Experts of a small language model: 9 layers, a variant of Adam for the experts.
Below are experts of layer 2 (counted from 0) of a mixture-of-experts language model. Rows are named gate (a neuron's input weights, with its number), up (a neuron's input weights, with its number), down (a neuron's output weights, with its number) and show model dimensions 0-31. Each number is 500 + 25 x the weight over its row's rms, rounded and kept within 0 to 999. Numbers have three digits each.
Before each expert's rows: "comes after" lists some tokens at least twice as common just before its tokens as in all text. This comes from a sample of Wikipedia text that the model never trained on. Tokens count by the router's weight.

# expert 14
comes after: "the ", "\n", "|", "The ", "a ", "his "
gate8:495503478479469505528496502506452509513496483494465467512541521520472492495499512485478474523482
up8:529445526465494490504521523467491475516470520517515518495422461495502509528487470555485494473462
down8:504514475500479500511496495502486470481455483497481452528525506497476535509508494474510490510497
gate9:556499508514476500501509519520492440519475491473517498553542498511485499529481493519477496523516
up9:533521515489513492518477425447559517474500519486443513498562496491510497492442516512497491491514
down9:525522418518502493524482484529483502519475484513513468498473513486492506508499514532524513492481
gate10:483496501497479562476474521520482500477521473528476510529495484476466499474547468476459506509542
up10:484494491457525511528475522467469516485528501482514523490486503533519423535508460463491547499474
down10:513475467516480496493482483516509517503507512515545475498551471504454522459532503497492462478503
gate11:531504494492528518487498466534501489510508502501520527510489521520495534505475501477494508446539
up11:507485509515516487515508507499507510502535498546440470530504499516520460460480491550496521499485
down11:496487467481529530471474524493536510457513528524503476506469476544503480511479497500472504481505
gate12:519516477501522507517518542494484447466487532508518490512497493479496503478496469472487504540504
up12:525459473508501491492495529495482512517497509532510530487520478522490492541518503506502527475467
down12:494501499474537514512481512488508453476545485460490490502503500472492480512459488512493503522496
gate13:539483486540549488451505503479521515485507543511504476495469537471507501501509510491530508500528
up13:485480499540482504519495486460494518477497515513528486487459479503463514522465526519511552558538
down13:502506489520525450521509481508551522544460492466480534511505490468500510537481471469535480503501
gate14:487521487526463494461464492516509506506504491539414500525506456492456441474481500508520493506500
up14:480488495526495533486506495451488486508424462447531498469489479479490500487526504513527527459518
down14:485455519535513463522532498483491512482495508498475483469504517480522507471440536509500507493474

# expert 19
comes after: "\n", "- ", "°", ")", "is ", "″"
gate8:535523503480480514529533523525457470474484469468498507498545534511510496513451497515489495498497
up8:502481515504496504537538509485469501520485511444483529515481495484467529498496507531499541483480
down8:504503492478492506552444514495496500492528496465529491521495543473496516472482507526498496486514
gate9:511505518528474494503486519515488412463460466463509531512502510534478505513503477503496512529494
up9:541515491482500519494490476474537507475491492501472535510486495508506507462517498550548490532521
down9:477513485505530488490523488547528495492465474495492497557503530506529467438490494569521476469502
gate10:498512514544508566495469507531491503507487481511475543525480493454440504487499452511504470546517
up10:541482482513512470550455536473486493499517516488526508491519481481523497529484520479453539540494
down10:459504507529512512480514533518515520484516545544527480471510476557495524477510535453486492453507
gate11:534524467499508547473501516479505461484531502511520492540486503504520518525511472482446490497501
up11:507490491524507476476515497504521529524535476496485467472512510537515483441498520560544494480474
down11:469476483482542479501500509522554469492489549504477477522480434494502463534524518525484521490528
gate12:490519510508502497469497520494511473486512505469493479533547489472505464524503530501528529462499
up12:487497528514454507516525514498463554495530508489499548488483442494479508508538541432506522465508
down12:467513529509495541488451486476505473501476506509494506505449466530534545508510529525507513529495
gate13:518480494520489497478499508512477539487541512477473459486474547476514499435486516496500509523481
up13:468505535524509454496517499483490448559529489543532529484505498525442505502502472556521500524492
down13:496495480485491477507477502483497467555494528469495523489502468498488512516487505471496494488513
gate14:514501476496477531455479470511511544484475496513439528504498434525532484440508490476521439508505
up14:468497532484476515462447462475528481529500462511542504477531450531498513491504481467514529469483
down14:508527481518522491537496520501513506509531458502493485497494523496519508548517510522484451486510

# expert 23
comes after: "| ", "was ", "C", "he ", "0 ", "c"
gate0:506462477487530539544504475490520482548494501474505511515526503551465510497531482509477448472516
up0:489503472457549512495506488518495524498543456525511486488477428476499453514523462494533495540511
down0:512575512500503499464561462530509493493490474517536480500521476507497454500516520489487490530503
gate1:535465485495478480464480542499509514465537510556472547490519528494523476479504482492466484521516
up1:513502495520465496489499539543485498563487496515508464522495492530515506473474528518487489454478
down1:477527452556511515505509486514515496502485530519537488523501463501513514520472486485516516446507
gate2:517535453480481520433463556499494476497477518495457500530494517496508482552542512553473492507523
up2:485477535516487472528458461463488460451485529531515483516496506484540496498481518516501530496471
down2:464508509545465503525507514499492528476510493511502543465479484494500464478505531516522481503514
gate3:496522505503521486485513453476470530492527558479505485480497493473536520530488516531480515473513
up3:502478567521513524515492486510482510548502519484481510491497503564495478490539455496469453532480
down3:499493517451451504493463579511463482510534528524519518508502476511489492551519496495519506493475
gate4:506511477462522517471486478530503461498524493462486501510500516450541526535483518505506465498472
up4:471488554469510525492516539509527520504514506527548484523515514462493479513489457506453520453493
down4:529518498493441494488473483523462482507485516487513527489487501486535485496467512528530549525459
gate5:496480516511523520509487501482489463490526509474511541516484523476478471531512494424477492488506
up5:487475527511502559532475443508534482541451510455499527509547501478490526487510485493481525478512
down5:457502486513481461526515493522523496470511474498505507510523488473532478528475478523490475532554
gate6:472510515491476484471491509485514537483507501481486497513519466452443493506509500527457497463474
up6:483515515500551498474512471559512508509510490483471484500461499453486544472541511537521456487518
down6:502502474478504465500562501479530532529509499502491516476535509498512541510523458478498465480506

# expert 27
comes after: ", ", "–", "1", "in ", "2", "("
gate0:488490469478563511539490499540535435522505495472490515517476482498511501508539497534492483490497
up0:465563501512512475497441481464484509486492522545494520490477470495507496498533519491518485505497
down0:452517518494517502520476466523515493481509475550507525498525522518511513463484466508503484476499
gate1:478488509525522499515456509487482505491556534548495492502480524521538458490497507485476524506495
up1:483462499502497522490491507519504495482503519503519474506490480509501470492467495534529497502504
down1:482545485512517546453501508507479553481509497498511511539500501444491527492498465488503565501533
gate2:521540482510492509481506517510514488476522507534496471527485459460553492535521517522469498470554
up2:492513495522505461513499494487480483486511497530512517500500547462495530543519465470474493460494
down2:475498480521514484526557477497501459542445530496495506550489522528547516470489467493489500489468
gate3:486476511486506475448482489463497505499483495491540506448469487498472498532512512492519524465497
up3:476484510475511508492505473511483484501461449488530496514536515490505508532495445519491498503509
down3:529476483502487442476519515468449450510481511494491473553497526514465534503460487510503491505515
gate4:508514487485502547495498447536550520479510531521493517539520490467515491551477499467467480476495
up4:561519510516529500480489484467521501469547494566478495483508481479486459517512482483455460473455
down4:504516468466480497511491500492478502486481482472505530530522513540542516499488547528511510486470
gate5:527473496566482526488563477499490465519508509512503486540503493461465496553527518486522504493489
up5:528486502495499504516525482470540526505504478498492521507546483508537524494536521485497521531475
down5:520500514498499508503511511502532545484498478427494484529504504509476459452452475531507514508526
gate6:495523491520491486481487485462494525486539497462508530499531439495437466516484482491448534507458
up6:561539529518522510500496497510520512491533494496503493485485474477483513514524477508538530520552
down6:487484487517536500507485498497502477485474499504499499463514520474498471544474490477479520523520

# expert 20
comes after: "'", "the ", "a ", "\"", "and ", "of "
gate0:501497508524501497503516481506553498525463517455532523546487531509452470457516500550509508492513
up0:467519518471508501461496523506484502491510498506452520490488475506507455504524562500522500492501
down0:452542541483483503483515457474554502514501518547482493540493462526501487490475523518522472479477
gate1:493488464492477482493501515504487462506515486531551536500513544515508440489504540474493551514480
up1:498491541502468500496496517539521488532448476495546458534486504446540467458494536476492507490497
down1:542497446498515466480469551531506527466501515471536495548542492530487509507504530505516491490515
gate2:541525491499461520524462548462527478472496529471490466533507511465475494525518480504490501522541
up2:477484520497510472496464508539494482522455532525505494481489522515514515506495521484496454498490
down2:490462477510493480483530525499495535521483519485483508486473471528466526487500471525518527513520
gate3:513467473485502510466469512515508528469509540539472467487489472476500463545481510469493490485495
up3:519469513451482495471475506525499478517501512509509495518517463571517528475494500540511472504497
down3:510526486484456542499479528493476500524496507486492501510522539541519545502491552513513481474502
gate4:525534491500502491468484478534499495462486515447476525540477523419490486505476492501494468498460
up4:481522497498500491501451547503529518467517536537491492515507513462475474526466477481482476472489
down4:485492490476484516491495482508498503505510483480510546518508480518475496498490530501535525487466
gate5:499489515489495514432508520464470479530487492481513515509519475458472498512545505477466488510494
up5:483483488513491521497483444494505477527461511478483484500476504488503531525496483542482449500497
down5:537505547525514519502478496497520511491489483468505517475490501485478463498485502477514515535515
gate6:517515513478519478476458505473533527478528452469491531539495501489455459482465481530477551516510
up6:507503499501542484522541476535491501506560496512488499498478505513444490504551501475496496523531
down6:530489525495509454525506487457512523462524480541505469473535473475509497512550466460475504490488

# expert 12
comes after: "| ", "(", "T", "0", "based ", "Ch"
gate0:552494467509479509539494489542521440563490509489497527533498446524477476503478509519506512507488
up0:447532496499516537485453484491475505484534502504498482499490458493485514515498543532536476501475
down0:495548488483477541526525454500485491544476458504473498532514531517476492496514517486485508506471
gate1:530484466466470493434475550534512488506519475539524530503533530544555471479460514537491504499523
up1:504472499504470497522516502471479472532473509494468498539518522442495455517462498475542496488469
down1:504531487526492498474517513522483511522506515525511495495513493512520520458465527512473512459508
gate2:520484462490455534526498524479525496496511501490507484534473505515480487507510507528479489481525
up2:504485539511500486518449520505505467477495518493473508528523518435466506482494490467493481502494
down2:481507493549502516500513542486476534507500513492481494478487491520527511504527478549537485505482
gate3:485515496490482444471496489466524520469534513471502505470505466478511529496507524490536511485490
up3:512481487450518512482516489490439524504501486490469513494468478523507496494509464481514523517483
down3:498551451533494507479467518467458503446522527520510484534510479469543531515524500487505458495502
gate4:516532509461514515492481470505503487469486521452520494510495497486487519510451492485512457487496
up4:490502514543507475499523518498515519479508521554515492500524491442476481553522467513477515443491
down4:517513489454466534479527475520471515513475441514487548524484488488543483479509516485540508490483
gate5:541475490501458494497536517462473483498521492483520538494536500493456492529536503465461493521461
up5:507469526503529556541501451522512475544459491474485492507526511503525532477500504523453499534514
down5:472505528504498478525516511503537513525522497501534539496522547479490465483487464511499452511529
gate6:517522481527519507507455496478479480482520478441498496541531540489492436498476477521470518500493
up6:490486548480516491520539514524504482517536542484521489528483511510450488482517530473554476520519
down6:528487481458501500512553502457515516502481503520521515475556505512490505520512481490452553454520

# expert 1
comes after: ".", ",", "| ", "a ", "(", "-"
gate8:538511495523470504500535474523434475492475491503476451506543538496494523513476512512494478514517
up8:485445513480520491507483536495523522505518520466513540500454509527514476500475479539490524481443
down8:491512469493477491515474520519507476503534461500509488503495511525488503489479511445472467486504
gate9:545492517509461501502506519531494472507505453470511497549492499496445498528480493504446535546500
up9:536530499478492470499462474494505493483504482459457493451462469551521514479488498496521497493500
down9:515527489571528514544488499483492502483502524524492474516487463469497495457515484539438534512504
gate10:489495496508537511464461484529525486467518480472466511516477484468454493461517465514485496514503
up10:479519480469533535482455489516455478485531479536501516431480487488528470559500502476463545522507
down10:489469502526485446490541509506497514505570498501522463503494512473502536490492528502449531487521
gate11:503508464518495508478490478469493470502476491477557502545484510514492469501509512435533518489544
up11:499516545518516497496516528537541507509490502517499448541474539519472487509467496512509500448480
down11:476543544504541483493497480502511503489530512502470483525482465507512491555489515521499517512525
gate12:486517511532509482504470530474503481511492477535521487548515477478478488501517512500480506497514
up12:483489531513494481475557454525515534558487486541516489470492523510474542517542501449521541460488
down12:476533497481523531494484487490505486492491513500516482491489470485536498501524500511443509526491
gate13:530499506515540525513533491495484478471502534471502481489483514523491482487539542492503486521519
up13:494506468510525483487494474477453508488494506542512490476488497505504507473496511541478508525508
down13:493491499542477477536518491482501467506497456514481516545472451466525521467479481508523494467486
gate14:505537483544508513474504551529445484489520483533477509488482483473446472504484482485521499495491
up14:489507496487493492480510517499469501534473467475548464457517438499474542486496483496511557494542
down14:465481510476499479501461510476512508471481507501468494490518481525469463490462458548468483503507

# expert 25
comes after: "in ", "201", "–", "of ", "200", " "
gate8:532482483492501484523507522504450497494531483461472485500527519508522437516473507443463486518505
up8:489494539466508467525502476471483499501487512489534517503482468540473528522519507561461518484468
down8:509489494451528519483481485527431515484502467479508477520547505471488498462482461458522463484479
gate9:505479481489517492513505524505503432514512534456486545511523521504460498457460478504474471536523
up9:513515507501512494515494455466496483458521513491476509518499486504569529518484474511496473529486
down9:490515525512545501530495511516486503491482479496488461503523517493520467486474521507513478477472
gate10:468492492543524516502501482495491480515503472500451537508528462478430498531501487523518481524499
up10:447498522460512522488480536447473476465512500501510532484494540509498483535526489451477547513519
down10:502547522479479518495494532478506513490490531495522499521535534534488534497496508462476559445440
gate11:541509521509551517508524508450479471500528467474545541472514504485459563500512481480479546510496
up11:510519530522500487481517532483520519458523499529529499512462514486498490516497472483514508500476
down11:486530502498492477449513508481529512479551532485480495528512498529523479529495492507522463541492
gate12:473495482483492494472497530511519462471524505525518511490497458483512452516540515486479537479498
up12:522498525523525492512483492515461553492553507495531534497481496507466519542512502464535455478479
down12:509526495507495515522449457543494469486528504487478483482498492498570491519512502534537469496482
gate13:498482510538529513505532510502490486476532511467506509486498530522524472489508498529536497565519
up13:461512476532484502489501495506449505497499510533498513464489503496488512549487518543481558532529
down13:492501489520510461523494456495565463511489460500493503518508478447533503467497480458501502507498
gate14:485510527537520522465491482492464442503447467512452505502506461453514474496503483473561528478518
up14:443526468529485486462516496487500477501443476487548488474537448521494503485515487477495515482496
down14:457520501471519506491493564465503513516488497480496491502484512509544508511489488540470481493519

# expert 6
comes after: "|", "the ", ".", "==", "=", "==="
gate8:504507468496447507506540542529469490497483480512469465474515489523464492518494529488472471500478
up8:504452521496516492531482543504503489522485500488514519496504463553466525470499507538479518486472
down8:478544467472471510513442482475461491489512507481441484520536477495517509483492525479552486470444
gate9:525511526542416489519513471504505472470497489445489520499501487530493483560466494498465493527495
up9:499502502499528499518509487482508476481503498514477565505531505509545506498509499546507489498503
down9:481523487511512462541456523529511500485467463537485470522499491483522521450502501510535510499456
gate10:484507494524498548506449501532506478516520462480484518516499494482434499477507510499470490522467
up10:511467546510561464511482484485486518526548519502501523484484460514524483542502482526471509507468
down10:490494491518474501502473489505498516478553490493532494484501504547465502477529512506462501470463
gate11:530523509502508537510549497492491481523478467520484522499542534537526542535472539413489516495529
up11:505485504536524475470530487495531530500521493537474502491485522479511505479500475570503472489497
down11:485521440519516499423477500506528486478505518512477492523478446490481492493500493503465505468497
gate12:537514505486503506487536480495552435495541502516535468495556505524528487478504532491494478473497
up12:479484476547491515479503510518458535529522506507541518479524484523503548557545482499530492480446
down12:499529503518539528492490507490525454515504512504509473505509515475507508452504540524487490553515
gate13:535466555516510540500495510500491475488501496489473508526499503495500465513479489508487499536521
up13:513493473495523517458506531487477473491584542525527541472456488499496466517512517539513553541510
down13:515514491496496478521510457516509513519499472458469526515473498455520518486510512476483475469463
gate14:488524487525514500435496485521497498505448486527461525507520470496474449493534467475528464512535
up14:533497524477514508441466484523537485496464489482488471449516484492538537460507470507516474488499
down14:505476481503473520500481510522498471493502498482499474496478488516512506539489476543498507472521

# expert 31
comes after: "| ", ": ", "(", "of ", "-", "- "
gate0:529493509486476523546508493489536509499485518466482520518495500514497503480547490538510478488491
up0:502510475525514494484478493467443491486566502542481508494515471512516477533522521546514496524499
down0:511488514511509490462526483541534494501532497531493506535526469548500516520545486507510489531519
gate1:491477490487448526484495527529482501494508504515536542497526497539520535463499512491505518511489
up1:517484551498508567516502489526513515509452512491497470472520524457529483496494558485457458453493
down1:544536431510498494464478535537506516517462501498537494542507481522516521496510562476481483540533
gate2:547489495487477506502482553518534481457521527491487541508509485468509504515545497503484490507518
up2:493526567506505468496504527481502422468442513507484512528500530472527509491519512491485474485448
down2:483463451528507490487518507526478461507507491534493507493484515520463538480509533522521496492507
gate3:490484472484511447486503486470488490526504496528463505506493517508471528508463501426472502494512
up3:473460499456491523462493497504468489494550508455505515512496473541476513533496461520485458499521
down3:474505494513536480539495481529510475511487502507528510567527545495499530510500523493508469492486
gate4:542521491479506498482479487522516490498504497463503512514485522495513489519487510468515449481454
up4:501529514488544507478493506522502520471549504532473528491497482475477436514490455496489490449470
down4:470507486440460560478506486541488496481492509459497520516474527508504534470496525492510525497464
gate5:509453489505449508501505455501518512481520508488489535496552513494446497525545441465485494494498
up5:498491504525498511473525501529523474536456504482529528486496537483542520480488501489472488470472
down5:475534510489480520494428516470517515490492476482528549466494513498476442519461491486514485507528
gate6:496478481464507525470480524504506515512544525487488526530518480481485459509515471546489491490487
up6:510471485521496496500523485539488453485518475516482480471510486500483527506552503504534499474558
down6:498442469476485487487535492476542471530483519532482524497481510481513473546508469461494495460539

# expert 13
comes after: "| ", "|", "\n\n", " ", "In ", "201"
gate8:537475472481485485479527480520498470462513466476466468523533526494533495518480481529508477520514
up8:459473523472501481503502502505504464547490498498484526499494482509516502516501496495497545492445
down8:497477495470509498525457510524445503496543494487489501534486493500527499510490495496487494533485
gate9:539515488521494484540482510555494481504476464420488495530545517545507495512468483493485515521509
up9:539523539533516538484470465485480503501521501543440508469487452474499480484531494536500481512488
down9:498532481484540517516492498532522512489511508493496486532469487488530522474483485502531489495456
gate10:482490524499496542483505508545488464491438479520512509545545452448477507486502486521469477493511
up10:498518486460533513493477530492469497498493495505492518441492481542498480533504533519463548525502
down10:510520466490475478466495485492539516515529504460525500518475550562473470473493493470490518492467
gate11:536507503525492490486526524523491469503510480504529535515515487519477536531519490506482490481525
up11:458544489498523498513529543490533501452511497513482473510463495483521493481484510505521496513473
down11:475482506533533501492458519541542515501539520499455498532479523513495445507511465528496492528465
gate12:514541504488517475497475466477521455464508508487479520490484475449511466508464484529451510470530
up12:459509495520447501443515514529462547486493520465539494489486531538485525530525482485532471456493
down12:478524495491492524523511521505507456519521491487446483491487480509485481520531503494464525536495
gate13:501463506541556526478473527503510500515486497491510490489499525498488487516523486498534495535507
up13:471475542477475513493514507517521483511536513512517501478490472500507538531457480513494517537517
down13:472538470517496476512497479479533507503538524493438515490517495483450490484498511462474501491467
gate14:493506472509507521453501506492481527501484489519451503527525503463502446496501486513495496512489
up14:503487473491506526495488487489503463502456448530522455448544465511491519463491489486500473499496
down14:512467498486498494510492518487530547505522439494496478446509505486459502502493501506507482503500

# expert 3
comes after: "the ", "of ", "'", "in ", "U", "United "
gate0:538522544488520529558521499514497489537461501472472525519489492530482495500522504542482418474531
up0:467522472513506506494485466528504532518542478533478516472512481507485473522524501519545476512498
down0:452542503514508518425498463507527475487469476548462524549500505502520509471535540535485520488487
gate1:508486471490475507457457489500516523480504488503545545478527452504548503452509507492559514489474
up1:449581542514508480483504497512501471530458525476493468493487484459509477513484552531464523470486
down1:500471471531490519505529480534517510504498505466523511540547463505460530521473483453474482477497
gate2:545498477520447494496505524499547489448515512519519518482510452501468522526557466535481476524488
up2:516495522533527430473484515490486463465459548501496504509486558486508528537468507492516420506465
down2:501530483546496481520542515512480524481503485502503542472497435544486510520546480531537510497512
gate3:495497497478510479461519493492483559476500494507475483489474474476500515506521502436485509463518
up3:522482524502511535477488506446482495524506482511492482518482475549512502506511491544491490518535
down3:475510500466484525498495479503461500514508507529481443519521495524486505540538488548510472500494
gate4:525511483478489522505482442529493497496518493461494506538488498517531474509479527479491465474495
up4:518504551502526499476482533517515483486501496530502490490542500471467466500500462509442466444477
down4:490491469478470543517475501524478503541504505500487507518498505528513513520462513508517527505481
gate5:541459495484456534490535472481483478500546492499470533505519500475483488505583512503492510518490
up5:491488512508503537486520440511538482557457524474436497450502507486486524491496488497466504488493
down5:492505518512479488526488476496497465476464490487504499501543520483488452520443461481486487477532
gate6:534485515457514504456499508506515523509499483490498482538512480480510485499481458497463500480504
up6:512528503522524471503547523507541482512540511482527482516480516516502539527518542499541464529525
down6:496488505476529502513521507509486459487480495487517512463537516494526524534507484510454540472511

# expert 11
comes after: "\n\n", ".", "==", "201", "===", "200"
gate0:511465526505517521565499495497523416558522532541478511481480457478472464469498484517482500494527
up0:496515482506539491471482488474493506506537455510513506515493485485503468543522560519540467519514
down0:455552529476475541483512436508497506487496470501508470538486497524515472485516482479515490513487
gate1:491459489496458476477454537479521487513502515477508546515498530466519471495498521485492526487490
up1:489495495499486517496490508586536479538458495456500506542482461458505427501499547500495484466509
down1:525516505496521539460496490525523518464479498462532481530447468522497546515467456508463546485552
gate2:579518474484471508540480529499478508457492529483527491522526502481540500543536500517481513533563
up2:479493508559551467521467515514511488495464549535506494490474550494427509532477510487480494471454
down2:500492499490535466478503507520471476512470498450496493460466526490485458499551506496542543473487
gate3:508492463487481500495472474492517488490513524505515460508497516435490510507495507524512519483511
up3:483496510505462512497523486518502489537494481498530525509475493510542523453503466495497476511526
down3:480502490506500483502492520530468504511453489498497520510538475548517536523484512493516514485486
gate4:492510476461488474500476460512493491471516481475481499510503468487482490539464524456487409494484
up4:508541515508526500480480532494537517521509488518506505490517519477449492549509456511467489463475
down4:504496467448476484489510480509483533476505467488498494511508489509526484509472538498516530540464
gate5:474458532534463519492480472488456452473524494511549484532499516449450485547550491471471503486484
up5:533500533521517543504527506519535486547488475479479524497535481472535529495470476509473477503512
down5:521530526522472516525486438476545518495474514480474546491523529493468481474478459467541513493506
gate6:539510519478481502470452541503513513491509488460522520519495485440471456513484479538477520502448
up6:487503499514522477510550463491494506489528537508461501499497507490491510517549500515559484517536
down6:512484525513528511484530501451522476500512493514473513481555507490524462498524501507486524477527

# expert 18
comes after: ". ", "on ", "of ", "as ", "to ", "with "
gate0:495508485514494528510505506542509490549476487489459525537486484532488511517522512548490473498517
up0:487501504487529490511491506485491558493587507524517510503482451504491503502527537486498499500483
down0:458498485528485552481523497492515488497508493495516508518532508478499456484532507501482454515468
gate1:521546468498497491494465548450489500487508524491519539446529532511515511480480536533500506474494
up1:487471522480524486521491499509487477524455489466502475521478485456505492476484537478521529497468
down1:506520445505487528473495491496485518491550516476508454520536476522496534451512516491454510464520
gate2:535513468497474508493466526525564524488500520520481543495535534496511474539527475499474488512535
up2:516502500541509464505506497462484468491466529492534477503500504510456524477471529479477469466469
down2:498491502533502522489478522478466479525494476492475523494465483468493526472496468502499540535483
gate3:512478473484523515477499483503498512473478500488496497477517506524510521525522499503487516517508
up3:502504533482470498501498487486528514524542481479505493508501481544516498459526461489486460526498
down3:483486528519511492437508491520440483486474542512511482518535499476507516552482497528484511504474
gate4:504516500497500514483488467521485506466466468458484482549485539478512515529471525467521440512493
up4:530521496495527523495496509502503513527533486501495467525487486477499506536511471520449472480482
down4:473512467457478479487536505518455530471531488481501496543483500502519491488461536515537516523512
gate5:528483517514496501485485478489507480520538502494484519547521480440473459472527494456445498474515
up5:489520511489490555511511503496505526529462535490550506492522511533536532487502473499502459519483
down5:483504542465442502501495490502507477483530465472493549478525512459461413493497500478507463521510
gate6:474499471429479527470476489467510521502522468476520508483533496431473468514507502501469524516501
up6:523510499490520509477534493526517473510557542512475460502477434502467508514525506506532447503558
down6:491493513493505520507518476475504494544504553529488493476528520470497507523532472462463529450508

# expert 22
comes after: "\n", "\n\n", "pre", "re", ")", "part "
gate0:546522509500518513511523534497516483559464493524492492553513499500489472496479523470475521459505
up0:521504517494509516470498525539498522482499502545509483472472471512517505488509513471497474558521
down0:472538521509491521457537496497477509500496455502498496542498480507483473516535523495486521488468
gate1:524509506492502479454442524505526464551506521497530531540482499496533480474488506524507506482483
up1:529483529505505509499528531527477489498470514460496486524489520484501469497489521531504502483499
down1:546521478564505504483522491513483521520518501490508511499491503540487500487472508475469493487558
gate2:561511465517465524482467526471474503480505485505526490542549489463512484521524468482483535495519
up2:510536495531571485547488516519489436494517518533518518468541519520527526458480495506491473511490
down2:473510490496465481482533496497474500538510514492457475454455503523474502497488515496488559502497
gate3:507471498498500511492521448483476489486495506542517492485475485505463516508513532471469547459511
up3:513488511458479510504496455469475479512549451494529490494521446537513520504490476492502518525522
down3:513530511492497496470503530496510496523472495520505492520526506513457513532506510450527510498492
gate4:478521490494466530496503452520531520465496534448470521533514530461535501501453529471515460476476
up4:536494529510540482511487535505525495500515485510515447469484513498465466530479462495440464465510
down4:465533476467481513496485490494493486507493473517521505507484483489483497509502542509532505484478
gate5:530455497474509526487495491485522479473502498471532498493524497480485488506516518476474492508499
up5:523518480540488564536530439553506477516459492481491488487513511495500485508544498523446494500484
down5:514531521488459523535512494531554525530519582510483524498525543514469490471458496499489492511507
gate6:499493549484461531467475490458514509519518486454496493532493497505478497531498497534475525505488
up6:537507514541553505507548502516501454517494514448491491496519469495481506503531511504523483508532
down6:496448489486455480570545510460508490508461456479503467464504501473544481528498475493502503485523